{
  "num_hidden_layers": 18,
  "hidden_size": 128,
  "n_experts": 64,
  "experts_per_token": 2,
  "d_expert": 64,
  "d_shared_expert": 0,
  "hidden_act": "reglu",
  "moe_layers": [2, 3, 4, 5, 6, 7, 8, 9, 10, 11, 12, 13, 14, 15, 16, 17],
  "router_score": "softmax",
  "normalize_top_k": true,
  "routed_scale": 1.0,
  "balance_loss": 0.0101,
  "balance_bias": false,
  "router_z_loss": 0.0001,
  "init_std_router": 0.0155,
  "lr_router": 0.00102,
  "num_attention_heads": 2,
  "num_key_value_heads": 1,
  "head_dim": 64,
  "vocab_size": 8192,
  "norm": "rmsnorm",
  "norm_place": "pre",
  "norm_eps": 1e-06,
  "positions": "rope",
  "rope_theta": 2490.0,
  "rope_fraction": 1.0,
  "qk_norm": true,
  "attn_scale": 0.125,
  "tie_word_embeddings": false,
  "parallel_block": false,
  "init": "normal",
  "init_std_qkv": 0.0771,
  "init_std_o": 0.0771,
  "init_std_up": 0.0771,
  "init_std_down": 0.0487,
  "optimizer": "muon_variant",
  "learning_rate": 0.00307,
  "lr_mult_up": 0.935,
  "beta1": 0.95,
  "lr_head": 0.0127,
  "max_grad_norm": 1.0,
  "warmup_steps": 134,
  "schedule": "wsd",
  "decay_fraction": 0.554,
  "decay_shape": "sqrt",
  "final_lr_fraction": 0.0,
  "batch_tokens": 65536,
  "max_seq_len": 256,
  "doc_mask": false,
  "train_tokens": 390300000,
  "max_steps": 5956,
  "dataset": "wikipedia_en"
}
Below are experts of layer 3 (counted from 0) of a mixture-of-experts language model. Rows are named router (the router's row for the expert) and show model dimensions 0-127. Each number is 200 + 30 x the weight over its row's rms, rounded and kept within 0 to 999.
After each expert's rows: "comes after" lists some tokens at least twice as common just before its tokens as in all text. This comes from a sample of Wikipedia text that the model never trained on. Tokens count by the router's weight.

# expert 7
router,205,216,168,246,189,172,204,215,239,211,226,204,208,244,233,155,161,227,192,228,243,244,160,226,237,217,182,144,181,170,186,226,214,162,155,166,160,246,194,228,178,193,207,147,222,234,161,201,191,185,175,166,234,204,167,200,220,225,207,177,186,152,231,230,231,223,165,246,166,262,239,222,221,229,184,152,237,202,193,217,152,255,238,206,234,181,215,163,205,194,210,206,140,175,264,168,221,229,192,232,217,235,184,208,220,219,186,162,172,144,182,186,168,237,182,209,218,193,160,237,206,193,239,230,195,229,249,221
comes after: " the", "|", "-", ":", " a", " National"

# expert 51
router,219,187,171,228,183,192,239,216,189,208,263,244,195,172,164,177,165,193,224,227,226,212,148,196,219,203,190,150,189,148,187,216,223,187,145,124,187,265,196,238,146,174,263,183,225,258,206,213,174,189,178,228,243,144,176,196,197,198,207,145,193,169,218,232,238,247,187,215,242,214,218,256,179,241,189,179,208,222,164,277,169,226,205,176,221,192,214,205,193,197,235,225,193,172,229,180,193,226,201,183,227,200,242,189,205,226,202,164,200,186,154,153,165,201,211,193,245,167,189,231,198,190,219,171,210,232,263,188
comes after: " the", " a", " and", " as", " is", " with"

# expert 22
router,177,167,209,259,221,194,243,171,203,196,230,230,218,228,185,183,138,215,202,210,237,224,162,226,208,207,193,166,187,173,192,207,209,139,180,193,172,251,196,209,137,193,253,163,215,235,176,200,211,163,209,219,258,190,171,204,173,203,225,179,218,161,201,243,223,239,131,209,160,267,241,249,222,234,150,179,183,206,171,209,176,230,218,181,206,226,256,199,196,196,217,218,194,192,210,184,214,220,231,252,208,247,223,246,212,206,188,182,163,174,196,167,194,203,257,268,215,128,211,221,196,196,224,181,171,242,207,255
comes after: " the", " a", " The", " first", " his", "The"

# expert 29
router,215,159,126,198,189,175,207,163,252,221,262,197,196,184,166,145,180,181,220,193,212,247,185,225,224,158,191,198,181,195,190,225,190,157,154,179,195,220,140,231,162,172,212,162,219,240,198,250,174,214,156,191,244,162,178,180,224,244,226,152,214,172,244,242,230,219,190,224,187,238,260,216,250,242,158,166,210,237,182,238,204,220,229,191,245,207,204,158,205,167,216,219,165,172,203,166,179,219,182,247,224,210,209,224,223,240,244,164,180,141,155,186,183,242,244,220,194,182,204,225,210,210,183,206,206,204,234,194
comes after: "\n", "\n\n", "  ", "\n ", " Party", "Personal"

# expert 40
router,211,139,164,219,167,187,237,220,242,219,261,276,228,232,215,152,178,210,181,229,206,237,161,241,256,183,161,173,212,176,187,216,162,156,179,194,184,215,169,229,159,151,247,160,245,250,190,198,193,186,174,180,226,164,190,198,207,199,236,147,168,158,218,230,225,233,167,189,184,253,242,228,226,216,192,170,204,230,170,222,157,206,242,195,221,183,205,200,168,161,228,235,202,171,207,180,221,229,228,201,226,238,241,208,236,228,214,196,181,174,212,181,146,220,229,213,241,184,232,199,185,182,182,229,164,247,240,191
comes after: "\n", "-", "ti", " of", " as", " in"

# expert 1
router,206,199,134,217,189,189,240,179,187,213,217,250,229,225,221,135,158,212,195,200,216,261,155,226,206,210,178,139,179,160,190,240,173,169,156,214,147,238,186,259,164,165,219,161,230,248,179,191,165,215,191,220,201,157,192,171,201,266,215,169,193,168,213,233,206,231,138,202,210,234,280,211,213,255,175,179,218,228,187,199,152,213,197,192,229,209,238,189,199,198,225,163,166,176,219,181,224,196,202,184,197,253,225,206,218,198,205,167,182,144,217,186,185,209,201,212,242,176,237,268,232,187,195,199,190,202,242,225
comes after: ".", "=", " |", "\n\n", " =", ")"

# expert 47
router,199,166,189,255,202,192,207,189,217,277,196,189,237,211,188,203,160,214,198,220,221,216,194,223,226,188,194,163,198,179,183,232,204,188,186,181,127,216,157,247,193,157,212,116,232,222,175,221,177,228,164,190,215,143,192,177,203,259,199,188,163,163,206,220,268,229,183,197,183,244,228,236,179,213,185,172,238,227,210,180,177,179,213,153,253,219,202,152,181,211,262,182,190,210,227,206,234,251,246,236,190,222,195,190,231,259,222,171,188,219,198,187,182,215,218,241,215,182,195,275,205,197,197,210,135,239,211,243
comes after: ":", " |", ",", "-", " of", " and"

# expert 46
router,189,197,141,213,153,181,224,234,233,229,243,198,217,163,236,163,141,191,207,201,216,234,188,207,221,174,162,177,148,178,157,208,237,131,176,177,170,180,177,230,163,218,250,173,224,243,171,219,150,218,174,227,231,182,165,231,195,238,222,125,163,185,227,230,201,241,165,204,181,213,207,208,215,196,183,143,187,196,223,196,160,198,220,160,250,170,227,178,198,191,255,213,198,184,218,156,229,224,182,220,240,234,226,233,218,226,208,184,198,194,198,182,154,241,229,229,220,167,194,242,235,186,255,182,173,256,233,188
comes after: ",", "s", "ed", " 0", " well", "ing"

# expert 10
router,176,168,170,247,176,189,206,173,236,229,236,196,232,185,210,168,180,222,179,211,222,238,154,224,242,166,156,172,176,190,158,206,196,148,152,191,160,201,177,248,158,190,235,146,222,217,168,196,174,181,169,171,205,184,175,185,217,246,213,163,186,146,223,238,229,245,164,230,195,237,239,231,229,220,149,147,196,239,191,224,145,185,227,196,248,213,227,199,159,209,198,200,216,214,235,197,223,229,196,209,245,252,229,231,218,238,217,157,191,153,181,161,148,224,225,224,238,169,177,220,224,179,201,196,166,237,251,202
comes after: ",", ".", "  ", " that", " where", " when"

# expert 52
router,237,142,145,223,160,152,228,155,243,215,226,212,199,180,232,188,157,196,163,205,186,249,165,231,230,160,135,183,210,175,153,194,178,180,180,162,129,215,160,234,187,181,227,157,228,204,168,221,140,205,167,191,222,187,165,173,219,240,210,184,204,148,214,216,237,205,207,204,198,195,198,246,217,215,203,154,190,188,192,232,184,237,241,164,216,196,205,201,200,231,233,181,182,160,192,114,187,222,212,207,235,239,202,211,211,228,210,173,204,194,166,143,178,217,276,197,217,201,211,204,209,182,232,180,175,252,247,219
comes after: " in", " of", " on", " 0", " ", " with"

# expert 37
router,170,152,179,215,187,186,242,193,207,221,209,212,225,238,190,180,151,236,201,221,222,242,164,195,219,199,209,145,182,197,198,249,202,174,182,182,153,234,155,246,159,205,236,180,229,212,174,222,167,180,158,177,207,191,204,217,274,229,174,201,223,172,261,225,250,212,183,220,204,254,271,231,215,223,198,168,178,183,165,193,153,230,194,208,209,158,267,199,187,183,211,181,194,220,211,193,210,239,232,228,253,221,209,227,229,192,209,172,216,176,190,170,176,247,295,209,197,173,202,232,199,199,222,224,152,260,211,239
comes after: ",", " in", "19", " 18", " (", "–"

# expert 58
router,192,186,159,232,159,187,218,203,229,231,222,221,249,200,174,180,163,168,156,225,214,224,165,221,220,163,146,165,200,184,181,209,207,194,175,163,179,227,141,239,171,195,246,168,248,208,175,238,189,189,179,201,206,189,188,184,218,231,206,194,170,168,259,245,241,228,178,200,161,233,227,210,258,222,166,160,193,227,199,225,149,200,212,185,209,201,219,203,205,202,223,220,204,202,262,161,202,243,231,217,256,226,226,224,208,219,181,179,139,139,209,145,156,209,209,216,268,146,206,242,234,172,204,200,181,251,247,219
comes after: " |", "|", ";", ":", " on", " ("

# expert 18
router,217,152,198,205,209,198,227,179,242,238,224,206,192,223,219,188,169,177,200,157,241,215,177,231,248,201,129,183,187,179,167,237,238,134,193,170,163,203,200,235,187,151,225,182,221,219,188,199,181,175,176,190,248,174,166,190,182,225,200,180,181,163,214,220,211,219,168,162,214,220,224,223,201,236,172,161,228,188,181,253,189,176,224,204,233,232,212,208,180,196,237,206,219,176,236,136,200,242,215,209,231,205,175,200,221,271,230,177,183,201,217,164,112,249,205,215,229,193,218,220,218,129,199,230,195,232,293,232
comes after: "'", ".", " of", "\n ", " for", " with"

# expert 61
router,254,191,183,228,195,200,220,185,216,203,235,228,193,219,252,158,133,209,196,196,249,217,194,238,199,235,187,173,182,168,159,218,183,170,151,194,162,211,186,247,136,182,232,152,253,244,186,171,159,215,172,183,203,198,156,179,216,248,236,156,205,180,179,247,250,223,138,232,194,224,260,240,225,222,150,167,218,191,188,225,172,210,232,190,225,195,202,173,195,209,226,194,214,187,209,218,189,228,218,215,219,252,212,206,206,243,233,184,163,171,159,150,194,251,230,238,225,152,230,232,198,198,210,185,192,239,255,214
comes after: " |", "|", "  ", ";", ":", "W"

# expert 3
router,240,174,112,236,182,190,212,187,209,252,243,196,229,196,208,194,149,235,167,224,218,248,151,201,246,165,139,183,207,211,144,220,175,197,135,188,165,187,154,232,179,181,227,154,226,194,191,209,156,219,160,189,200,160,176,200,195,222,208,151,170,205,223,229,271,219,176,211,206,216,262,202,214,205,175,175,214,198,196,217,206,198,231,215,225,193,223,189,163,187,205,202,193,188,255,186,224,237,229,194,234,217,215,211,221,248,194,178,156,158,218,161,185,226,235,210,260,139,206,244,207,185,221,224,194,243,246,221
comes after: " |", "–", ".", ":", " (", ","

# expert 56
router,209,182,168,211,207,180,234,189,222,208,196,203,245,217,245,179,179,196,204,209,225,246,122,230,228,222,178,160,172,139,168,219,228,195,179,216,154,199,181,235,188,151,215,165,250,188,179,179,180,185,148,249,212,167,203,196,227,214,189,148,162,188,206,221,226,239,192,172,193,255,246,212,204,213,192,175,205,216,135,186,128,214,200,201,226,209,176,225,207,242,204,222,229,170,229,203,224,237,216,203,221,219,190,224,240,225,204,162,189,139,211,181,151,258,217,263,246,142,224,230,248,180,188,241,180,232,216,210
comes after: " |", "|", "–", " Fra", "elli", "ta"

# expert 39
router,183,162,181,254,177,207,259,198,250,211,253,211,235,196,255,152,175,194,136,206,226,238,171,203,228,189,182,156,195,153,146,197,194,162,156,173,118,208,188,242,189,199,254,154,227,175,194,212,188,178,174,214,218,150,175,193,209,234,234,150,146,175,199,221,213,206,160,207,206,220,246,227,235,219,186,157,201,236,229,257,145,236,211,212,236,201,204,176,197,187,208,197,184,224,235,192,195,222,224,230,209,195,194,177,268,226,205,142,185,180,220,207,156,209,206,210,226,201,231,188,249,175,209,182,170,225,220,200
comes after: " (", "\n\n", " \"", "-", "/", " M"

# expert 25
router,220,165,168,255,212,196,241,188,233,244,225,212,255,191,200,175,182,201,141,220,235,220,210,217,188,202,181,165,199,209,183,226,158,166,195,176,179,184,188,286,174,167,235,178,246,196,183,172,144,191,158,243,176,194,191,191,247,231,208,161,178,185,196,219,265,247,135,210,178,249,228,223,233,234,183,171,201,230,196,187,157,235,222,177,255,165,202,199,168,214,231,191,183,194,246,173,207,252,247,230,213,235,180,209,204,222,198,134,174,167,194,138,205,210,182,249,209,201,195,207,218,212,223,178,170,204,247,189
comes after: " |", ",", ":", ";", " de", "a"

# expert 57
router,149,207,179,234,190,198,211,205,206,228,239,237,239,186,209,151,168,201,205,162,197,234,161,219,247,207,173,164,179,183,183,236,204,184,140,141,164,243,189,222,126,180,210,156,234,198,186,201,198,197,167,206,191,188,203,176,192,241,206,166,185,154,237,239,246,215,170,209,197,224,214,244,219,211,214,168,242,194,145,243,138,207,190,206,223,201,242,204,179,166,219,218,200,170,250,173,176,228,199,197,201,216,230,210,258,281,257,179,155,190,220,174,162,233,218,205,232,164,207,224,207,165,217,183,153,227,250,224
comes after: ".", "–", " |", " (", "{", "|"

# expert 36
router,220,179,177,220,162,187,253,171,215,230,247,214,214,178,207,173,175,216,181,186,232,238,153,244,248,189,158,183,173,157,174,220,211,163,165,146,165,207,172,227,176,168,277,158,244,233,160,200,193,202,181,234,201,159,199,178,211,224,212,180,184,152,216,227,216,228,182,197,177,230,230,236,218,229,186,140,206,206,177,187,185,212,241,160,242,176,229,213,199,177,215,215,143,152,212,170,234,230,218,254,243,253,205,215,237,231,211,192,201,177,181,168,160,231,229,233,219,177,194,194,214,198,259,202,140,250,220,179
comes after: "  ", " 0", "%", ")", "0", " 1"

# expert 59
router,242,175,158,251,153,216,211,199,236,254,219,216,213,179,197,189,162,198,179,237,242,238,214,223,183,156,201,184,172,165,187,195,225,180,156,138,155,232,199,246,200,194,202,156,222,216,135,228,192,215,170,215,221,206,184,162,230,232,224,194,183,175,206,231,236,248,186,258,191,210,232,247,212,256,188,171,195,265,152,229,195,217,207,139,294,208,199,201,188,181,206,177,192,199,208,176,223,217,195,220,211,244,191,220,208,250,205,152,202,154,146,195,165,189,216,222,222,191,176,210,232,187,214,164,216,217,232,247
comes after: " the", " and", " to", " of", "\n\n", ":"

# expert 5
router,194,175,154,225,159,164,198,204,229,282,240,230,189,210,228,195,164,178,167,178,234,228,162,231,214,176,186,191,171,175,169,234,202,184,179,184,173,211,152,235,177,158,243,165,232,260,186,230,157,199,153,232,200,187,164,208,212,218,209,161,157,148,193,244,231,193,120,184,181,224,226,201,198,238,211,187,181,232,204,178,191,229,230,170,235,235,241,197,225,227,216,235,151,200,197,137,224,236,205,192,225,201,231,193,180,226,192,158,193,152,189,149,153,177,193,259,251,182,180,224,230,192,202,224,179,228,221,207
comes after: "-", "|", " non", " Al", " al", " co"

# expert 20
router,194,149,185,216,172,209,203,202,214,208,272,233,203,197,190,165,163,203,188,194,216,214,166,270,212,235,166,155,185,150,166,213,178,176,185,165,162,228,193,210,185,160,247,184,286,218,180,228,155,204,186,177,228,170,191,178,197,252,191,146,194,168,217,225,221,206,167,229,158,236,224,207,214,209,206,171,242,248,201,254,193,224,261,163,207,190,205,168,214,221,236,232,180,186,233,187,227,247,208,215,223,234,225,195,235,242,235,181,180,199,188,152,164,232,260,191,247,173,197,227,214,205,227,186,213,241,264,219
comes after: " of", " is", " as", " to", " with", ","

# expert 28
router,202,162,181,239,184,186,190,187,203,240,215,215,265,220,222,160,179,180,227,211,234,243,165,246,252,186,192,157,203,168,175,186,201,215,172,195,166,207,168,226,152,170,207,165,227,273,139,224,175,193,184,229,208,183,204,160,167,228,215,185,177,195,220,229,252,214,181,193,181,234,230,246,248,226,193,181,207,222,199,215,205,204,207,203,266,176,245,198,174,232,209,199,153,167,212,163,188,180,219,209,242,243,182,222,210,216,180,202,138,149,151,166,168,197,288,232,199,200,240,248,217,219,241,180,151,217,194,208
comes after: " to", " the", " a", " and", " not", " an"

# expert 34
router,226,184,186,259,195,195,195,174,259,236,223,222,228,178,204,157,179,198,200,217,251,245,169,226,224,197,177,161,174,175,175,218,195,201,149,173,159,225,172,242,186,190,215,165,282,238,172,230,182,178,172,182,208,164,209,169,208,223,205,184,202,154,230,251,232,239,176,197,185,222,227,228,212,229,190,125,227,185,177,232,183,230,204,177,238,198,218,171,194,187,246,205,200,191,228,140,230,234,207,199,248,253,226,223,207,201,189,167,195,166,188,198,186,232,250,260,232,128,190,203,200,168,233,213,166,238,253,184
comes after: " |", ")", "|", "\"", " information", "%"

# expert 41
router,196,206,209,244,147,167,219,160,190,221,227,237,230,188,247,170,167,233,186,209,211,222,136,225,224,186,148,124,151,187,171,251,169,188,178,187,173,220,169,235,176,192,261,163,223,238,191,176,180,234,175,216,225,177,178,199,233,258,207,178,147,165,240,249,207,210,173,237,201,214,231,220,234,232,169,170,244,190,196,262,196,204,208,200,244,231,214,173,210,208,209,216,166,171,229,181,199,219,249,207,218,227,225,242,205,231,179,187,190,183,214,128,152,221,240,229,205,189,218,219,214,195,195,226,177,257,202,230
comes after: "=", "\n\n", " =", " also", " However", "History"

# expert 24
router,198,183,191,196,137,196,219,157,197,218,260,216,264,218,209,175,188,226,204,203,203,248,141,215,219,211,201,209,198,135,171,181,181,152,175,157,142,230,180,238,175,182,238,156,237,190,175,200,203,169,180,207,211,202,201,210,245,251,250,180,157,195,234,228,233,234,153,181,217,236,263,222,216,202,185,182,195,206,168,254,189,251,232,208,227,190,203,169,173,234,232,180,210,186,210,150,219,240,203,217,213,231,178,232,251,263,210,163,189,184,201,163,172,237,225,251,213,166,233,245,209,200,223,179,170,222,229,226
comes after: " in", " at", " on", "-", " (", " to"

# expert 13
router,217,222,191,203,158,172,227,177,211,236,217,290,237,228,229,160,177,249,175,228,242,248,169,255,223,173,190,202,197,179,191,225,170,179,154,159,197,191,196,222,154,173,206,168,233,221,175,181,204,174,186,228,195,133,156,174,226,209,195,189,213,164,212,262,217,237,159,213,154,203,246,198,213,255,211,159,240,223,175,216,183,208,227,200,218,210,202,134,190,220,214,185,189,169,209,184,187,225,209,221,261,220,222,238,219,237,217,170,184,183,219,171,187,244,240,260,214,152,219,184,225,167,231,187,190,191,251,243
comes after: " the", " his", " a", " =", " her", " their"